{
  "num_hidden_layers": 11,
  "hidden_size": 128,
  "n_experts": 192,
  "experts_per_token": 4,
  "d_expert": 32,
  "d_shared_expert": 0,
  "hidden_act": "swiglu",
  "moe_layers": [0, 2, 4, 6, 8, 10],
  "router_score": "softmax",
  "normalize_top_k": false,
  "routed_scale": 1.0,
  "balance_loss": 0.00232,
  "balance_bias": false,
  "init_std_router": 0.00677,
  "lr_router": 0.000736,
  "num_attention_heads": 6,
  "num_key_value_heads": 6,
  "head_dim": 32,
  "vocab_size": 4096,
  "norm": "rmsnorm",
  "norm_place": "out",
  "norm_eps": 1e-06,
  "positions": "rope",
  "rope_theta": 10000.0,
  "rope_fraction": 1.0,
  "qk_norm": true,
  "attn_scale": 0.177,
  "tie_word_embeddings": true,
  "parallel_block": false,
  "init": "uniform",
  "init_std_qkv": 0.0453,
  "init_std_o": 0.0562,
  "init_std_up": 0.0648,
  "init_std_down": 0.0648,
  "optimizer": "muon_variant",
  "learning_rate": 0.00873,
  "beta1": 0.95,
  "weight_decay": 0.0,
  "lr_head": 0.0089,
  "warmup_steps": 50,
  "schedule": "wsd",
  "decay_fraction": 1.0,
  "decay_shape": "linear",
  "final_lr_fraction": 0.0,
  "batch_tokens": 65536,
  "max_seq_len": 1024,
  "doc_mask": true,
  "z_loss": 0.0001,
  "train_tokens": 599000000,
  "max_steps": 9141,
  "dataset": "wikipedia_en"
}
Below are experts of layer 4 (counted from 0) of a mixture-of-experts language model. Rows are named router (the router's row for the expert), gate (a neuron's input weights, with its number), up (a neuron's input weights, with its number), down (a neuron's output weights, with its number) and show model dimensions 0-127. Each number is 128 + 24 x the weight over its row's rms, rounded and kept within 0 to 255.
After each expert's rows: a language model's description of what the expert responds to. This comes from a sample of Wikipedia text that the model never trained on.

# expert 17
router [100 133  95 155 113 114 164 141 114 163 133 171 125 102 137 133 142 157 124 113 176  86 121 155 117 123 158 122 157 139 144 133 109  83 125  94  97 107 161 165 149 120 150  89 161 109 166 119 137 155 162 157 112 111 131  97  84 135  96 183 143 106  92 151 154 128 159 135 113 151 110 174 133 130 128 100 105 156 147 122  94 107 134 167 115 129 123 142 142 173 125  97 157 110 144 130 154 110 133 147 147 101 116 148 101 143 125 142 104  95 155 143 105 160 162 115  83 116 151 158 139 122 131 145  99 107 126 128]
gate0 [108 131 180 150 162 130 167 130 156 132 129 114 119 154 128 163 123 129 147 127  83 153 123 132 147 113 119 116 129 109 135 153 131 178 105  92 149 136 175  87 158 159 135 115 104 155 115 100 119  78 144 147 140 129 179 112 107 124 120 108 116  69 159 151 114 123 147 143 125 122  97 130 142 165 146 116 129 105 103 125 128  96 120 132 104 138 171 153  96 127 120 127 168 152 106 141 156 117 116 139 125  41 130 153 114 142 136 134  99 142  83  93 146 101 109 124 113 121 116 133 112  94 142 105 131 180 117 116]
up0 [159 118 125 146 143 133 122  93 127 126 145 169 174 127 102 114 179 154 159 131 204 152 104 145 118 159 122 139 107 138  74 129 118 133 117 147  91 156 138 124 130 154 152 147 105 112 138 138 115 120 169  90 146 114 159 123 114 117 146 143 131  95 158 154 120 138 114 111 106 142 136 148 128 131 161 155 140  92 130 104 132 174 145 100 136 157  99 151 131 125 116 120 156 107  87 134  98  98  94 118 171  86 147 184 148 131 109 139 140  89 160 149 107 148 118 129 152 140 150 102 126 104 127 169 169 118 135 105]
down0 [142 155 128 108 179 121 134 122 155 115 100 130 127 126 104 130 107 119 113  98 179 103 144 120 130 111 103 118 133 134  94 141  89  86 155 126 136 132 120  98 121  92 115 127 102 130  98 103 106 125 152 115 148 127 150 149 132 118 149  73 142 167 101 166 113 134 153 125 168 137 115 135 109 129 121 126 111 178 132 129 123 149 163 158 130 126 117 187 139 132  96 104 121 152  99 156 133 122 110 151  98 152 105 111 107 124 133 101 150 146 117 140 149  96  92  91 175 113 201 117 181 133 149 132  72 117 103 120]
It responds to: Common words before names. Articles and prepositions such as the, in, plus capitalized name starts like Robert, Mr, Rev, and reporting verbs like reported, required.

# expert 48
router [100 133  95 155 113 114 164 141 114 163 133 172 125 102 137 133 142 157 124 113 176  86 121 155 117 123 158 122 157 139 144 133 109  83 125  94  97 107 161 165 149 120 150  89 161 109 166 119 137 155 162 157 112 111 131  97  84 135  96 183 143 106  92 151 154 128 160 135 113 150 110 174 133 130 128 100 105 156 147 122  94 107 134 167 115 129 123 142 142 173 125  97 157 110 144 129 154 110 133 147 147 101 116 148 101 143 125 142 104  95 154 143 105 160 162 115  83 116 151 158 139 122 131 145  99 107 126 128]
gate1 [137 114 135 101 129 122 207 154  89 141 136 100 115 126 134 160 124 113 132 146 141 116 158 140 101 164 165 174 106 147 151 149 122 131 164 151 111 165 139 117  99 117 132 118 145 135 158 143 106 111  94 112 143 136 145 148 110  90  73 105  93 155 161 105 114 154 161 103 161  90 172  98 142 158 132 129 117 120 131 136 129 145 116 126 135  96 191 120 121 122 128 122 128 113 128 107 124 111  84 118  92 103  79 123 108 121 140 141 132 165  83  85 134  87 131 130 151 112 174 131 129 125 115 140  95 129 132 133]
up1 [135 130 130 109 103 138 119 139 129 153 130 157 192 114 143  88  86  88 106 106 100 152 118 114 122 170 134 114  66 110 126 107 116 132 168  81 114 173 164 149 106 148  98 155 107 153 120 118 135 176 112  95 142 119 110 177 113 129 113  83 109 146 117 107 148 150 156 141 127 122 138 115 111 128 144 131 136 143 130 145  98 106 136 129  91 119 113 172 113 152 165 112 131  94 148 110  97  71 119 176 123 125 124  90 135 128 136  70 134 120  90 107 134 123 122 124 112 158 126 110 147 116 106 129 141 102 111 110]
down1 [132  77 175 109 146 155  99 152  99 107 152 167 115 139 100 107 120  82 117 158 102 161 166 146  97 134 122 174 162  93 116 147 137 103 132 196 119 169 115 173 107 123  93 118  87 137 142 138 105  76 168 149 144 132 118 129 127 128 123 119 111 115 151 158 162  94 146 137 143 132 113 140 119 140 116 149 109 146 131 130 133 159 117 123 142 129 111 145 133 114 157  95 115 146 192 130  96 106 122 133 114  98 140 152 119 125 156 128 121 132 145 127 133 109 153 120 165  97 147 106  70 130 118 161 145 137 138 144]
It responds to: Name and collect starts. Given names and initials opening credit or bibliography entries, like Edward, Robert, Will, L, H, plus the stem collect.

# expert 60
router [100 133  95 155 113 114 164 141 114 163 133 172 125 102 137 133 142 157 124 113 176  86 121 155 117 123 158 122 157 139 144 133 109  83 125  94  97 107 161 165 148 120 150  89 161 109 166 119 137 155 162 157 112 111 131  97  84 135  96 183 143 106  92 151 154 128 160 135 113 150 110 174 133 130 128 100 105 156 147 122  94 107 134 167 115 129 123 142 142 173 125  97 157 110 144 129 154 110 133 147 147 101 116 148 101 143 125 142 104  95 154 143 105 160 162 115  83 116 151 158 139 122 131 145  99 107 126 128]
gate1 [125  85 107 112  98 158 176 113 157 159 118 131 100 147 130 105 115  87 148 129 135  86 101 120 123  96 130 130 180 114 139 160 119 121 125 141 118 145 151 140  70 119  94 153  99 106 130 126 104 107  88  95 136 138 107 141 121  94 167 124 122 193 114 118 139 113 107 104 142 144 118  99 153 135  92  68 125 105 133 148 167 115 138 159 137 125 127 115 167 116 135  87 129 121 134  90 147 106  94  96 133 122 152 150 140 101 132 125 138 182 134  95 135 125 139 140 140 105  98 124 159 156 143  96 132 154  94 105]
up1 [ 82 114 103  83 127  84 120  94 105  96 107 126 113 144  99 120  95 144 109 126 100 151 124 142 117 100 142 188  84 146 119  91 108 151 123 143 140 151 123 117 122  98 113 154 142 111  96 172 103 136 139 134 112 117 102 129 122 101  82 162  90 134 142 123  95 172  87 154  96 119 155 122 125 143 145  99 129 144 102 139 156 106 112 138  91 125 141 140  76 121 113  99 131 119 179  87 131 123 129 118 164 140 100 125  89 155 144 131  97 111  85 110 122 135 123 138 122 108 149 138 117 117 157 126 179 107 117 102]
down1 [127 128 123 119 142 152 154 149 127  82 155 141 184 120 112 171 122 148  83 136 132 109 110 144 128 115 127 146 126 117 138 179 141 147 161 135 165 111  84 137 127 108 162 140 101 119 101 122 118 181  77  84 141 123 141  97  88 115 155  96  82 109 127 113 105 123 173 147  84 145  98 179 130 147 136 136 130 143 155  72  78 146 137  72 118 153 133 134 157 128 103 153 118 147 121 107 125 124 109 121 145 129 151 136 140 144 101 121 136 154 133 149  92 128 127 105 165 133 122 123 104 147 119 122  95 134 111 149]
It responds to: fail and digit stems. Verb stems like fail, appear, susp, coll before endings, and digits in scores and coordinates, like failure, appears, 3–1.

# expert 12
router [100 133  95 155 113 114 164 141 114 163 133 172 125 102 137 133 142 157 124 113 176  86 121 155 117 123 158 122 157 139 144 133 109  83 125  94  97 107 161 165 149 120 150  89 161 109 166 119 137 155 162 157 112 111 131  97  84 135  96 183 143 106  92 151 154 128 159 135 113 150 110 174 133 130 128 100 105 156 147 122  94 107 134 167 115 129 123 142 142 173 125  97 157 110 144 129 154 110 133 147 147 101 116 148 101 143 125 142 104  95 154 143 105 160 162 115  82 117 151 158 139 122 131 145  99 107 126 128]
gate1 [122  99 133  99 115 136 111 120 130 132 122  92 127 160 176  98 114 159 142 165  81  79 134 128 108 148 148 124 122 141 181 126 153 122 122 140 167 102 113 141 181 111 103 168 143 151 144 119 108 141  63 111 157 123 118 102 198 139 113 102 137 119 132 136 107  90  65 128 161 112 117 137  95 130 128 159 166 103 132  84 137 115 113 135 184 119 137 101 123 117 130 107 137 117 115 113 104 146 122 143 109 123 127 199 120 108 117 138 109 115 109 117 137 124 146 127 116 138 140 129 114 162 100 122 127 131 152 104]
up1 [128 162  97 147 166 129 155 139 127 117 116  88 116 161 124 156 135 142  92 105  74 134 126 137 134 153  79 114 135 111 169 124  96 100 124 164 102 146  70 131 194 119 178  71 105 105 135 159  74 163 151 135 143 122 105 134 108 143 117 150 144 105 142 118 119 120  85 142 134 152  68 147 113 152 141 112 133 153 147 117 154 167 150 136 120 150 110 109 132 117 116 128 125 132 105 131 171 136 121 108 106  99 159 130 140 156 136 131  93 109 138 129 101 103 110 128 126 131  88 148 146 122 116 124 101 121 128 156]
down1 [151 113 143 144 149  99 117 131 153 133  75 126 133 144 130 137 123 165 126 139 168 118  75 121 129 137 124  84 163 159  86  90  95 132 148  90 142 138 126 134 112 123 112 133 184 118  97 100 148 147 134 116 129 106 109 113 146 113 117  84 118 159 134 105 109 133 168 171 129 153 143 206 104 125 110 127 160  96 140 144 135 129 106 120  98 105 143 168 114 154 108  85 131 116  96 115 128 136 153 105 109 135 127 107  68 137 164 100 133 108  84 143 100 133 121  93 142 122 121 107 110 164 136 114 131 151 125 153]
It responds to: Name and word starts. Opening pieces of names and words, often after of, during or with, such as Cro, Col, Bol, ro, produc.

# expert 34
router [100 133  95 155 113 114 164 141 114 163 133 172 125 102 137 133 142 157 124 113 176  86 121 155 117 123 158 122 157 139 144 133 109  83 125  94  97 107 161 165 149 120 150  89 161 109 166 119 137 155 162 157 112 111 131  97  84 135  96 183 143 106  92 151 154 128 159 135 113 150 110 174 133 130 128 100 105 156 147 122  94 107 134 167 115 129 123 142 142 173 125  97 157 110 144 129 154 110 133 147 147 101 116 148 101 143 125 142 104  95 154 143 105 160 162 115  83 116 151 158 139 122 131 145  99 107 126 128]
gate1 [110 114 129 131 143 103 140  98 123 113 158 130 112 123 132 144 114 169 175 157 147 134 146  93 129 136 131 126 135 142 120 129 171 176  96 118 128  86 164 106 113 127 117 142  94 122 116 133 144 151 147  74 125 138 140 128 139 145  64 128 169 149 135 110 139 120 108 154 126 103 140 114 180 119 166 157 122 135 138 179 154  92 156 137 154 123 143  92 110 146 105 114  56 146 100 152 151 133 130 147 124 136 163 135 143 144 143 153 137 104 127  99 132 116 129 116 149 143 126 168 123 179  80 131 154 153 151  77]
up1 [ 81 171 131 134 123 143 116 166 152 166  77 124 139 137 138 164 147 124 140 164 112 108 140 115 136 161 142  86 107 130 100 118 116 154 164  99 112 121 172 103 125 171 126 175 131 108 148 122 130 153 123 153 147  79 111 125 141  99 113 119 110 139 122 162 102 133 142  91 147 120 162 143 126 169 157 123 113 147 110 132 104 112 121 116 132 145 104 101 143  85 181 143 111 159 121 155 176 136  90 144 159 101 116 159 154  72 134 149 100 121 111 136 140 136 122 115 150 141 126 120 156 105 153 157 131 149 175 117]
down1 [141 120 129 137 123 112 137 162 122 108 120 131 121 108 152 116 120 107 129 103 135 141 145  71 126 157  93 105 131 128  53 131 171  90 148 175 118  86 133 175 140 128 133 133 141 168 106 135 144  91 158 132 120 143 140 114 124 126 112 157 140  97 119 111 131 125  96 130 135  97 104 144 128 104 135 122 112  82 130 144 144 146 102 157 141 143 173 159 129  86 119  81 144 159  98  86 119 121 120 154  92 149 129 131 170 133 116 132  95 114 119 117 164 102 108  92 115 139  88 135 136 127 105 105  47 138 129 132]
It responds to: Scholarly and name stems. Name and word stems in biographies and music releases, such as schol in scholar, Phil, Michael, class, exper, and the word Records.

# expert 54
router [100 133  95 155 113 114 164 141 114 163 133 172 125 102 137 133 142 157 124 113 176  86 121 155 117 123 158 122 157 139 144 133 109  83 125  94  97 107 161 165 149 120 150  89 161 109 166 119 137 155 162 157 112 111 131  97  84 135  96 183 143 106  92 151 154 128 160 135 113 150 110 174 133 130 128 100 105 156 147 122  94 107 134 167 115 129 123 142 142 173 125  97 157 110 144 129 155 110 133 147 147 101 116 148 101 142 125 142 104  95 154 143 105 160 162 115  82 116 151 158 139 122 131 145  99 107 126 128]
gate0 [171 126 112 130 122 109 161 173  92 133 136 151 147  98 157 127 129  80 126 112 148 147 132  93 131  99 139 144 100 127 175 134 172 121 151 146 134 104 120  98 126 161 167 115 124 116 106 155 100 105  80 148 141 119 138 105 119 143 102 129 128 149 130 182 159 102 123 122 117 113 140  47 144 117 141 132 107  97 135  90 105 123 141  99 134 158 113 102 120 148  93 147 102 132 108 132 125  87 142 104 119 140  67 153 128 135  89 145 111 112 137 111 148  93 101 132 139 145  97 148 126 153 111  81 139 139 165 125]
up0 [ 91 184 144 139 111 129 131 112  87 115  57 116 117  80 150 106 126 138 123 144  95 142 122 132 132 151 136 146  69  82 101 148 162 148 105 114 104 160  89 149 119 124  97  92 132 159 127 100 127 116 163  73 138  94 138 125 113 125 159 102  90 100 122 146 170 148 118 115 113  92 185 128  95 122 113 109 134 108  95 113 152 100 162 128 127 118 118 111 138 155 150 136 108 113 147 169 119 136 154 119 105 125 115 131 163 106 115 114 122 126 136 130  77 128 101 119 143  93  98 149 129 110 111 114 125 119 121 131]
down0 [124 146 100 152 130 155 160 115 140 143 159  86 116 145  97 100 100 136 112 162 159 114 121 111 152 117 125  91 119 127 101 170 139  97 127  70 129 164 134 101 140 109 143  99 130 125 122 112 127 106  99 122 123 150 113 135 155  95 118 115 170 112 110 126 117 125 128 177  96 157 181  76 145 150 125 158 118 165 134 144 108 119 118 108 164 105 121 131 135  64 147 151  99 131 162 135 181 119 131 130 137 140 127 110 111 140 105 107 115 105 148 111  81 180 162 104 156 136 120 115 104 152 176 130 154 133 113 127]
It responds to: Last digits, W-names. Final digits of numbers in statistics tables, like 810, 21,906, plus first names and W-initial names such as Wilson, Frank, Mike.